python train.py --n_layer=10 --d_model=384 --routed_scale=1.0
Below are experts of layer 4 (counted from 0) of a mixture-of-experts language model. Rows are named gate (a neuron's input weights, with its number), up (a neuron's input weights, with its number) and show model dimensions 0-95. Each number is 128 + 32 x the weight over its row's rms, rounded and kept within 0 to 255. Numbers have three digits each.
Before each expert's rows: a language model's description of what the expert responds to. This comes from a sample of Wikipedia text that the model never trained on.

# expert 4
Description: Object pronouns him and them, head nouns like team, band, Committee, election, and middle pieces of split names or words.
gate0:192141139164133155184130193144103086178171088103098144150162131075115068083118153083139168106151202156169126105166140148170082149085119113111102116151088127061177098167139137151154120140106129160127240148107135136128142127149133150126106148140150133041161172075085143180148112125148158066
up0:143156106113114032146123181159108119114123146132103118088132141140158087218143138070169173153141113119150183156152115054115172123109102066154116200098154100129084092115151119167159108156093127198130196113195171115087148119090142132157175119128135161119183112093204138029144170091119078098
gate1:120169090105158148121088135165183130116164151061099095142139107126122082211140093134126059120119117125125103153105164132135145123160199114117103091141164098133136143151143114139104096103106123145148099160112121085160166059083105074145109121117146112151186103163146057143144133141124156151
up1:123177146084119103106125149074098163142102178151159132151175160126121128113151178152135158155123201067117097157123119153122105089136099120117159123146095090152092143153133153134123130127132145101086147147132152089127120160153134117122214113203141163180114186092144132156159123124135117140
gate2:110123131135101151130219105202137125139097160138112146088123115143213105149162147133128070089157135105104150202068157105068118071146152111086157124106091139113152156157127061137172083124118136144080098165106112130211092100104085146121148101181163132141092102141093127128094169159146142076
up2:104139066156079062142077177141155155129133060099142115170090159128137160123130135143061100138098106154096058144120109169136167103180109175135137111147183153140102104159057204079136148116117121145111188106119137086060086130096090129108105107154098110054151113099147189117166110137142126137

# expert 14
Description: Articles and function words opening a phrase or sentence, like the, in the, that the, when the, He, which, often after line breaks.
gate0:151087131090175132139101130133095097148133171089095117108101083146142147161130113115089150168205172129102026110130099137120109142109137048127142158157118136133134080140139137139100113103169102147096169177151181112112142112147115173158205087118132079118130105160129110141106115134125115157
up0:145163133119134142155095090156176180145148142121109128171130050132104150109128076128116146183200183190145005165134112106139090080107120112075153141147134164140088129151093184125122072069076149148123129171168150106137156175113126145129160131118105082102132108124109113125118130184167100120
gate1:199118167149150128110075109121094099138146150126126153139101163132143103157123094164195142172141153131099138101120152140086162153188127118142144156137054169131092134163181100144167107106142195117175090114126146128099114089187155125159163120153152131108163127105101058149124120182087135124
up1:096126157121119132112205115134119110128063136071162112148179116155185121128109113137138180089188061083158099107141111165105078145049107091103117145098189137126138170112074080109143101142137099196107102145168111122157127128082124133142124192076130128142097146104116144105114128038137184138
gate2:173109115090173116182143153134048139144085122152118174150154097195129121134085058137110074116151136063109122067071108104170106147129108097118135111121177157167145151130100106114113114168154172129179135067135149167149185152115154170143157161092165113115114084120122133156148073162104126120
up2:129207132169113158159175105125173170065110122136155154112072175136045144140107139135137133129104149177131218095127186148102119165077140108171135120113096172109146110165092159181143107084128110070131113079180121146131098135113086119109098072115135144163147109144172142143120118106206098090

# expert 9
Description: First pieces of words after "the", "a" or a table pipe, such as M-al-aysia, a-is-les, N-on-Western, "captured", "Adri-ana".
gate0:138090143162141114114163098155188090077175186077105160084127133116156138130082143101137147127084133090122123114114154073144157165115101095153156115092100118138135106154191104144135120085127063101122098158117156150154087063095107089150151185163182134140140128070139115089122089092114125145
up0:111117091079122120151108118122096142099146084210154105146167162131190133109094072109148109142079132087164120122124104098120130094099145053143135128121092138140073136113106090142088123135168127184125106175139114136100138192142165111092070064135113117162111137103118103152131130101160128116
gate1:109099059143177110147140133093095184116124133147136126132097108135107149117134121178090132080096161119113120184129161074132108106127130139137077110168121120139158063117093125082119122156134172167156071119140185130170182111114091150194136120188134113166125137079078169137115143110163116124
up1:041123081130154107172127106123089140133106095178125110083195161140111091123111142105117113161169171100122149151137104112158141098135096130181095123107069125151122142144124117150101137137144114123105172071187160136106113134156131111123138099108141188139125120129149126167138180097209189099
gate2:208169138111107132108121119146138161112097100108145156095171156095119155169086125141162089173151082186165185111119096184117072119117129151126150138123114103093150095146173127092136115155106181128178138088076163085198082131133086152146091128185049097090107131136100106145074145106139114142
up2:156116122146137119112153140134158167117106109081132134121116153048150092088121100160124116175131177131110115074188062133138125184060177139112169098146163142151138099134238106146144103129109157170163151091135117158124099133138125059127128167126127117129149127122124125098126113103112204144

# expert 12
Description: Final pieces of foreign names and rare words (Baggov-ut, Mykleb-ust), commas and "and", plus clause openers like which, whose, However.
gate0:154121158088187074152109121137140130145066156139111139120069141136127139137117140125136160093170128135138099073060142157099142145098116140145158142104122103089164120090090147194128134127123147152109090090100133121141148109104164153110084093136155144080173106148164115191143201167080106086
up0:199089166142190153123183124164186160155096111122152134105103160164156164155101144139116176146168141111143091142106164080078094175085139170138187097111102148086142135157099151051185085165141074136084143150174179106159141129138108135079138162149166111174088176125111124137047188080143056216
gate1:089117162130132118115178095143150138142130119105133080206210110103114085148095197132118080117150152132110149145093136132167106058141145126144117178163111142127160130155136148122145103159171076142212134107156115156119164168103199165170111143133128151071085144144088128125115100127151172173
up1:182157124129102129115074100106101132151121182157179097113128177125154115119109104097146059092097106106121174143164121127141135107142063131145141125119193100098144146084146112139116132171140192147172174106141179099155131055148144130121142119116089082144091102158148077173187127136108106163
gate2:131152172093144130099185121168167135132145147122095098142092145124117180087105134144133143090041115103147135150118160073119132183104126117109175102089136140146140074151126080133124116138130084083112100132186033101149186151174164121142118112117174081138171165134154085119128129117089080096
up2:234141091176133174124091170085142136139093132117106103089189129160157151186183134255103093115181161094163153128115147072114126147098091114126117144141093104109094120128177099161156148185147065194095130152075159119126123147081155105170047091136156155102126112148075130151124105122109154123

# expert 15
Description: Capitalized pieces and words in sports, election and awards contexts, such as League, S-IAA, Party, MP, Individual, plus sentence openers like "He was".
gate0:145118112139101056109123127144152137138079146133108133136158117155074115155091127103131088172088121137046057138120076139130128169136139137092150146165067125114129196136130100122110155114131096138164085115100050105147121118071101140119194139169131103103091095129058101120142146127154133137
up0:148093133135119164099200164125140127145054075137122116102129128105175184135080053114114141130087126170090095097177129094096086188134183125126141164110108160111156129138101162101191129081100021109178150146156169091148150113102121158167164116144136139114115124090102119141087095094209113155
gate1:133193085075141157105184165133151116133185169138106120086123129150110154180131136133174166105135166083130134147147112142109096169145100072131145177170137111106132063161130186072106118163157144075108169086215143149115131136131072169108161108176096133115093079159091105131157137138088089062
up1:085159139095110107038149110158130153136132174088142138163168166089102120160154216152121111102146131143174136108170150132151176128138142145108148148132105118120101117155095115102133093194135166161069173161107126206134134148081149116164125140128070117125100069083116169135105119146103131119
gate2:119141127150098097120121116126131135171157076099127136105098134115143142133193121157155102083191131078093116120114141111143122167127173098128158039102143119138155122141136187121159061079117079161096087142107114114135098079138150119128167171167141155107108118066085178131144105111110055092
up2:124101106129118120138085164110094165107158144140206141108125168154103138148140114074060202066056148150157128118152159111149124157132132179145136133128157095105086154109163071139084138077100113072144153165128120100127067131183100098132132088186124145170137151053113122140160088178106104083

# expert 2
Description: Modifiers right after a determiner, mostly ordinals and rank words such as first, second, lead, last, best, plus percent signs.
gate0:070133063149130114134119103102144173065089089094141117089099110084098128104169136137115134170101152106181201085122152112059077145187126184131041154138108132132119156105117095169092123113125161144140127194123112178179042140125122167179135188129075183120096120118198152107102125158121152109
up0:148193090153173149141134108068169190164158081113159114139104076108090155040178155121152147110169063137147130135144128116066122182084142070103110140151158126104115107109112124113136120118168067158065115132109170154150158103137116116112098114096113108123156129139086106116097078139153133073
gate1:114158137120096066102135119179165158094181116105122146120136160195133180161092110166126146174089179139164079118110117143140134192079143131152099101106194121074169137105107135138167176127149113123094176135112101118099131164121074154141081118077104166098117093081148136117160110138126101133
up1:133113139206139103074110098138124104109112136109085143129136137090087135070119139150115165104094105106153158108166134138048187074149099070121097127130107108126098072150092164163181121183139113128108128156141123103114160092182067091154078085219138091112112104082099137188159132156093126098
gate2:174150144089113121148144101148137142169112112138133210131138135097143139117138200126131061138174086077125145128122163066129126115091171097116132111104099077150108143168137137130170174168131144137071175117114133134125101131134151209128175143130132081096096151130187151130113132137087110122
up2:129133215130142140138135144149136108110099115153104152130120172082157146032161146029152079206166129136119103124148128097103191098099094136167098137138095162137118128148150149087155137173114138179160172073089105120158118134141155158129143156061101145130142130109121142097143147114089086143

# expert 1
Description: Periods and word-final pieces closing a sentence, plus paragraph breaks and == heading markers, such as "ay.", "ers.", "Rush.", "==See also==".
gate0:101173121130161171126159112130088166117114105137150115152153128130097135100120138078161174157141122122092142060127102130130076143176196124117112120149128193105148143145120168158144095146136137158171186117145146152141160172132129171077127130158160116059060130173102130124124147177147152089
up0:151147150120122126131108110160194147203168092122155130166111128151146064108138137131138125140101104169102177110055097129129137124070147108098166075144149153149122140142049117135131104081165163159050100135099169135128094095082153117084095125000115138136139116093090139155132145092124134175
gate1:167124152167130125135130078098099109148107153160144144143113106110124122134128123175095081156156143110097150128128168116120119108173172145080081109154138083089160150096171068107108087132112129072178115121083132119119155130127108121137120100075124166119098153151135125084083182104193157083
up1:186117120116130120143110098101108145087165144151120132135080107126089146176135119165082099171136160139123123129103206081142154136144055126115084094133128124073128149108132115097117087161095124084142143149152108134104139133147117110120137080101149174127106139127105104074073158097138163093
gate2:115086140112075132138081183155145137126161139097150096165153136080115204186098156108117171132107063189111138143081140150112131119158130223131131110125152162108084141144109062070102131113074105094073176094125120093172127090205074134196057132138127154121132129133126098130115164106128202124
up2:139100198156076144160130127102102106156109151118110126168082142096132117123087169154151105181120138140116121153129141129119088168169167156134128179106172094143146089156112081120150164084109093179164185081131162080115111103115145119117120081107090158122108165120136141099109088110169203099

# expert 11
Description: English given and middle names and surname pieces in biographies and lists, such as John, Michael, Thomas, Peter, and endings like -ley, -ton, -ford.
gate0:098094165147119074109186118134104097077151120108144097108118233219116135073191099077157124135132106088117076139096080152198166115131149073114099135134148131136139160125076190127171130116113097145129162109126135127145106131137103129148184161075131125130112168113091139161120106114154109115
up0:094184129209160106128130155085113164124126107096145143159105132113145106124135162121117171141085140123166117179129140103184163128183116132095169163108137084144104132158105123142130167158074088128145103106186141125057176150131235127130150178145067130133187139096116162096145119193121086130
gate1:164182138109181143071111107169108116125103125132084115154136178153136137113143117170049068091086132174115156125132149158093105154124101158094143113154133094124130150075115123095130146196131109076091105142166135122108137131122100130090149111118073081135191120105120078103119142155167086125
up1:120040097117115141120145189106151150126168104103125159207196094130146162180138131116103115144095169108156101120164137088171082081159095112134042131159080112086100132130103150156078134141098141080105149184154072094094111229085077173159143114121161148119123111173086184178157118149152159143
gate2:154184137173205068136140138105118114094120157050124198136132166101141123123117135154099080165119138157136084163090133131114076139177157122193159153111144107084105069114099103180107121118073089140132138150126108129148159099162084149154126104102155140180158122101087101069120105127124131103
up2:048182121118091198126133155162138135154089129163100142184157133175136155121159124173065120188193070098128119187138131145178143214161083109158089190116145102112110119173102156101081140170124148087102114135136154151130177113156118123047150158114120105109155134156113137078130120166158176064

# expert 7
Description: Line breaks, list dashes and pipe separators in infoboxes, taxonomy lists and tables, such as "- UNII", "- Kingdom: Animalia", "(ITA) |".
gate0:111133122109207108128108103078235129152124148144127108116116164108141081125156174121139076176159133098064067132130123080073092086090156142162151122083149104152137160158075101137111147179074116137116077150144046115124137110096136121111166100166139180137130139099150147066125155115153168135
up0:102145164121078122132119081121116104089122119111154132142114131078077168207132143165093105093119151149169165118086105189129136156075156110111127124102074118173126095093194165194135099091140109138083152094064122175148080094180095152141089218086151067118164111141156114165112096140050113147
gate1:124076117079103131143106122140089082132097120126147121090223221122154120074112142148060095073167116142194127191148107171176122100129120109138202091066089146113151171146146137137184147125133112179055118112151192104185185126095090115185088080191097105166101102031077169126137133141145172131
up1:104137154108109192164106133129095139136178119154152084170145090173108132163082169131135098125156127106103103158101126062153100146128094107139069102147126110119101125163146144121121144118145182090123078151197181122117123168078171087193173157216119107154103169184124121229112131106060105086
gate2:162121166104096126084151171167128188108146134103136109117127150096135146137198131108098182114151118104076121176159072134110179118181152155163142136142124129126124157095139100057160122165161132157162168131071186150166191122081148146143118123178150111120097139088132162080188098138131100151
up2:141127070138139124128142070126189108138152156156136088151158108153154108125091197118122048157144132168191155087098099131171084135134133116058094089163083098124132149121127100127107102110139092142061151113131078097123106068140141140145118162100126130177141126127121168136104135150135133133

# expert 8
Description: Digits and small numbers in dates, years, table cells, ages and scores, e.g. 19th, September 11, aged 33; spelled-out five, six.
gate0:129115176133138170144076101121102123172151127080140139255183088177117128106107106133125155103084134103176113141162173110125122120108108146105143130130096112112133098122129177098090123169156096102167082123119094144215210108075138151134175140077151130139131116101152116108113215114169102215
up0:110078068088142080122151181124151158095146079146118089070202157102105153123192164123175141115134148107077124108119126138117112096195085097149099091136214125151134159186060125129134117142112098163171141174154136132082057176145083143171091150186055137085111096081158138100155112170108116103
gate1:141112096144128111112164127117152144120063120137202104078160134126132043125168109173160151138177143066091076149009072143085127156104202132167140161139146111130139135095147102119115157157101155129155158199103146111166130101114077124149137079120111118117103154093146126086133072157080086123
up1:167133120112148142130127175112153135110192144123123097092115140155076188111125124114097112168119088172126092165149158116135113131131103139180166064119104175121153124142050127120138082133088097131124098092132060170128156059107105137109079136059094148123158171174159191137111224087113117113
gate2:127135137163030111078126095120120100180160083170101106076083162169139214131157046086136086150142178142143122147100106112210089097157119139159134081127156091147111060124152197074052076179082174166131155091179144121174107117160114094125141143163078130156138086125113139167165183187132115093
up2:105207143106112082120118162123168158130143095102086056137149145121138199124150154128140169150113191141140100159154191209193144110061175168195151131095119176117107111130176127072039109169100118149080162174141112116142146120079131116178091159123132154124074122072085134134115178109080127114

# expert 5
Description: Final digits of four-digit years after 2 or 1, as in 2-013 and 1-995, plus nouns that end names or phrases, such as Road, Association, location.
gate0:146125104095154170110168152127141119138138083119101118097090173098125119082117133190132160164128164135128122108155200136222135106086138173099180115130153071145160097130123110163100132139153150119092132146122098158154189104158124110143090142075116098104064094090105158169123142147167137082
up0:118104164115153120102135081146176122109117141146097126147134123116115104099113149142117149133126113121118179136156121218117174092083115179131169148195152140147135136129180145175144133169102147087089182122112153064108124093140129108168082054072181141150129104102144192079125149172098089157
gate1:176089129130131156098158141148116081135165158104140134155137141144138100163124127156199126148137105115149105095145136121104122127140132166109137106141135130106113163136143137146070127102133112166139073137120148142127123099126078108128176147111151118167094114101096137139170102095122046178
up1:133125148132102110097104161119134171119142151142140137086185127113166122096174135079110175091148127113108108103109123168132127110104117124142142122137152183126092116098084132166163115204151137152138127182118163122123102160127172069121086163137165136107142185135137094185131150187099209072
gate2:099103129133089151157158117128121123057199077125097143110132159121126130120119114185159128130091069117137162052158149146148142081097137178161127097102148120194214138116137128094176086156090081131116136071116160117106076092132120156099150147108138116140045091129112118067155130072131057074
up2:132152119194073143148161144133110135082196127099110116052132151061139142160122161151112149099140096140158138061158113141152138093190201117114134121125099104136103077084199134188117111132077082095111174115149135118121111127241124114118114129131156112128110123162071131098129109153084030110

# expert 6
Description: Single capital letters or first fragments opening a name or word, often after "of" or "and", e.g. of B, In-c-umbent, S-erb-ian.
gate0:112113124149135102084130154121148160126123089139192124112144135110119167125142128109166088114147113084128160093153118060131133109182161074129155095131171099103155131133116115091071188166113133122138200114166142087110081151118178233150165156160140182107130128107166131078132117165126150058
up0:164087114144121182091177146097134135195089098107192105154162116087126146105109074143143074087178108117100164047116094087124120108226114109085174128173185144119177165119122115140081134173151107134144141175145161060129099106128112151167164118182099122084199128122162168077134114129112102102
gate1:096182097166186098212130150140126123110197104101113135158174154155146090137080115180074090149138088111110156156091161144091127121104102168107131052115145116128115148066116153130116148118158111136157118180082058111103158112106080095124132152206108091104142149153121122144135131179133137130
up1:141180132171105105166113132149071104129065095133132140084133106126157050146168078151160065187128073090092112111118156069153174124050097110113141142080141133142114081062111163164134091088143115147174118139128169130128118152135127085115087125105146138076087159145063207104133097129137136067
gate2:212087096077128123096140151193057110178141118104097147140155118139130127151088088136174112110096092156126140109148108105089157146113190198062176165179113043106116122168125160158130101153184158111133159097184176118177130152164157127167104165103139166097137147119118127086125105169060127094
up2:095057175171118178190121062149145109137158081141154113176095128138160109119123147129098110159150127025148061141121148098252077111159073119154178172046120167152102086150146173168114134163094169144155092200149084115095120164094141120130115104137100098082153133129113133173133142076086160167

# expert 10
Description: Table pipes, colons after infobox fields (Population:), prepositions with trailing space, and main verbs after a subject such as began, became, served, played.
gate0:112127118159083135084171068125122146086152103125128133185117088098102154126160156128090142187134111141110158142177136119137148138133116136151158111119152092166160068155157177150126143136169131123191101069136128164166147122064160130107108138126053180119106095147106127121081146091093146156
up0:121134170163175071095147107155194167114136120120193132227125117130157124155131122103080173169095087098119127123110068139134142146075108146135145101092117131106109134100147181165148123121175088153048137123178120143124052149117178146080182168109100146133102098165151099158111115120143195142
gate1:188102114101086130096128129091119083136127188074112110114107164135168065144082127159122101150156092106149111125082101121171123123171129119151109105119083096127140140191114175069125127098071121110176210155093115059127069133099152138141169080174106083120150146128121115175144110148095180123
up1:156163157080127187165120092119145150098142184119125100130155112137137163155053110154117111152108156106125090117110120146160086101059143072155134108124097110147102143174089171121041136108117077058103130121153163042083050110142132151145148080180109138126137134135116138181143163160104182124
gate2:098125156077129173152078128160147123110125160164132147110175083091130134124079151045090160138125106090112079102061110162143112134110175096144160146157101146142143154065197138141124100115157108147187142103133083143137175164123128141142172149151114106069083130074129144156145118114194054094
up2:153135118202091138129099098103153119193088123067160130123126160129080174104104133128091115066186150164124115127118117213062183151139132094092150137081095097122080125119094094123093090087111132103154168097215158103103068089074115157095157177168107136122069165192130125127116119150146125070

# expert 13
Description: Digits, pipes and list-item starts like "- G" in sports and geography tables, plus first letters of foreign place names such as K-arkonosze, C-iv-ita.
gate0:090145141197172152132142176111110145145139068156156158154102135174093131148150101073124140116126143125150182125143171126091061136151123112149156099076124135117109089115116133159086124146195152160137102135121159161128136139125158122154099107166184105117154124161155136145182139159154104124
up0:143124196070096151151114139150128143165119173156129140158125049179156137102057144141176153097124126151149138088094196131150115135145141094148188192176172103102199124095157135163106174145125093115106169116172138132169140122126144182112091086145047119154130133124099168153141098089131102079
gate1:092176149161184118155161173130096124161177056090101148165136106083149142154081147127180098107104166162114083135119137153137105158161101084132127106133170118098075135126140094141120103151116120150146108141141123082136097071118106180134157094116182122079189124095106172146118135125115121084
up1:120086164123143093150138139111095111172159103207090134119137087176127153193122111114140170185115166124164101189083155073112161093179133131133106108213192117137112076093082183094132081130150121115126165087138137110110089162138172113154110108147138147103106091091147124136156184129188075098
gate2:066178148073119177119140142211142119142077122067123126153083135110078109095088100113189105132116152139152154103124178169170128136065107157095179129078109098137151095140094090136086122119107179076125097052144123150085097221167091124180100107137088158115120106127105091102139136142152154140
up2:139105080090139140138159139108129145105133154179174108120131108159121150141117047140104122169117150167093096220138128197092092084150104147140126120217163133114122156225165130156082155110142092171161128127098123125167126138139209138138093128195174119191180143120138147145121079102154126110

# expert 3
Description: Word-internal pieces inside foreign or unusual proper names and in table cells, such as Z-h-ong, Z-yn-ga, D-uch-y, Dún M-ú-irígh, Hofkap-ell-meister.
gate0:134126145111081157100123120130139089076090098142184138140136127207128140170151110101129157094105183142142063154111080125110134077175173131130098096180175153149147121168128171095082165166112160121086108063082042154163124108114175100175105106104142119189154127094117104114091103097125140147
up0:087165117124078161140192121086079110130103109119141131151138116165102134156105149134119125065149097152173042135123108149151089115148149179127071090138087188117098140114148158096121097150139149110066136099153093151043142172165103096124091141108131106151103164087122082149125108166155151127
gate1:136101114141172148128148126080133153152124100104097139139151064078099185132154145147132114149114134128087132075054141146072138191104142064081166086153060157129128133141163126136130132125149091107192140141143110082151221106159183130138174114136091108097094152164174183172150122113118111104
up1:107134079069128164096175118183121130125113133063123087113173128130155202175175170121185139148121121097156149109126113119102139126126169103098154105099134112137106122163118108102118094165106129156090113140129105097135124131099114146155134109134158166072183137101142063137079087145085136171
gate2:135121120111086099062148147121128131158151161069115204120124071115115127143147142174106158152137150086103117153118115196104122160133115134078093160107116124089135157140125137121107106055147131092092142089134086155124205134152125170170151130163136124122059049138122110144119098147087127111
up2:095149133104126134126092067159133176120150149119102159085109143160113107154099174136135200095131062107086141158148169142162181133105128065158134098119129122146072131114137055105088119162132138165137120058148156105146093114113184100119113112097076114117148120087186141104128123080181176119

# expert 0
Description: Nationality adjectives and place-name pieces, e.g. American, Indian, Croat-ian, Anglo-Sp-anish, Mississippi, plus suffixes like -ian, -ic, -ious.
gate0:113145121166152148190084074155196121158127102143131156089123123098220114136111198154045109103187072155106122128104152101203108137166130102135180157154168139151087086124147197069159122120104161133093153083129144155160170154107146130156102131110166134076110153133101117084184094123074141127
up0:144069103112105104096098123129108143120125092144120069118172116089143165162157162127139083179140069131123140117154176105146156139107070125144219179071098113119092145120132070129089161139120135116151180139156145105127143182173151144115126102112115142146180049149158144091100153144086146097
gate1:150171123162113115164178119066096163125197138119106140098139118090145108110129124177111163128130124167165122139097188115143110095106129119088177142134136114075077142134168171159131158118136106089102134103084117129118094161215122138113110129130165159136105152086126133103146090124150135103
up1:133101122090207101078170066131178144140097115168151159169105151150157046150122101112113126155156134103077141126111091071085156146134083086176134211133102125129179096131130136147131159189107104135099121160127160142084122127102110147092100131108092107096110092070140118179112107142178102095
gate2:113119079107083154167110177077146153109111146139089139101163134170136101099191119094109146043102172075148181123128125116130116063148165091084170109104101141060121142140120122139169071173124088087202104188118133137120064120106121092181155124122143168118107114118139139147104163182105148106
up2:113125104147196131088126121112178135097112112133157108110109098154092104070121141160069143162151141131135160114101147194132129174109094127126114135103138163139146147126160110137060128131141105138126099151169155083134143119157152124103170085103142148142101122130115180142110111125091140119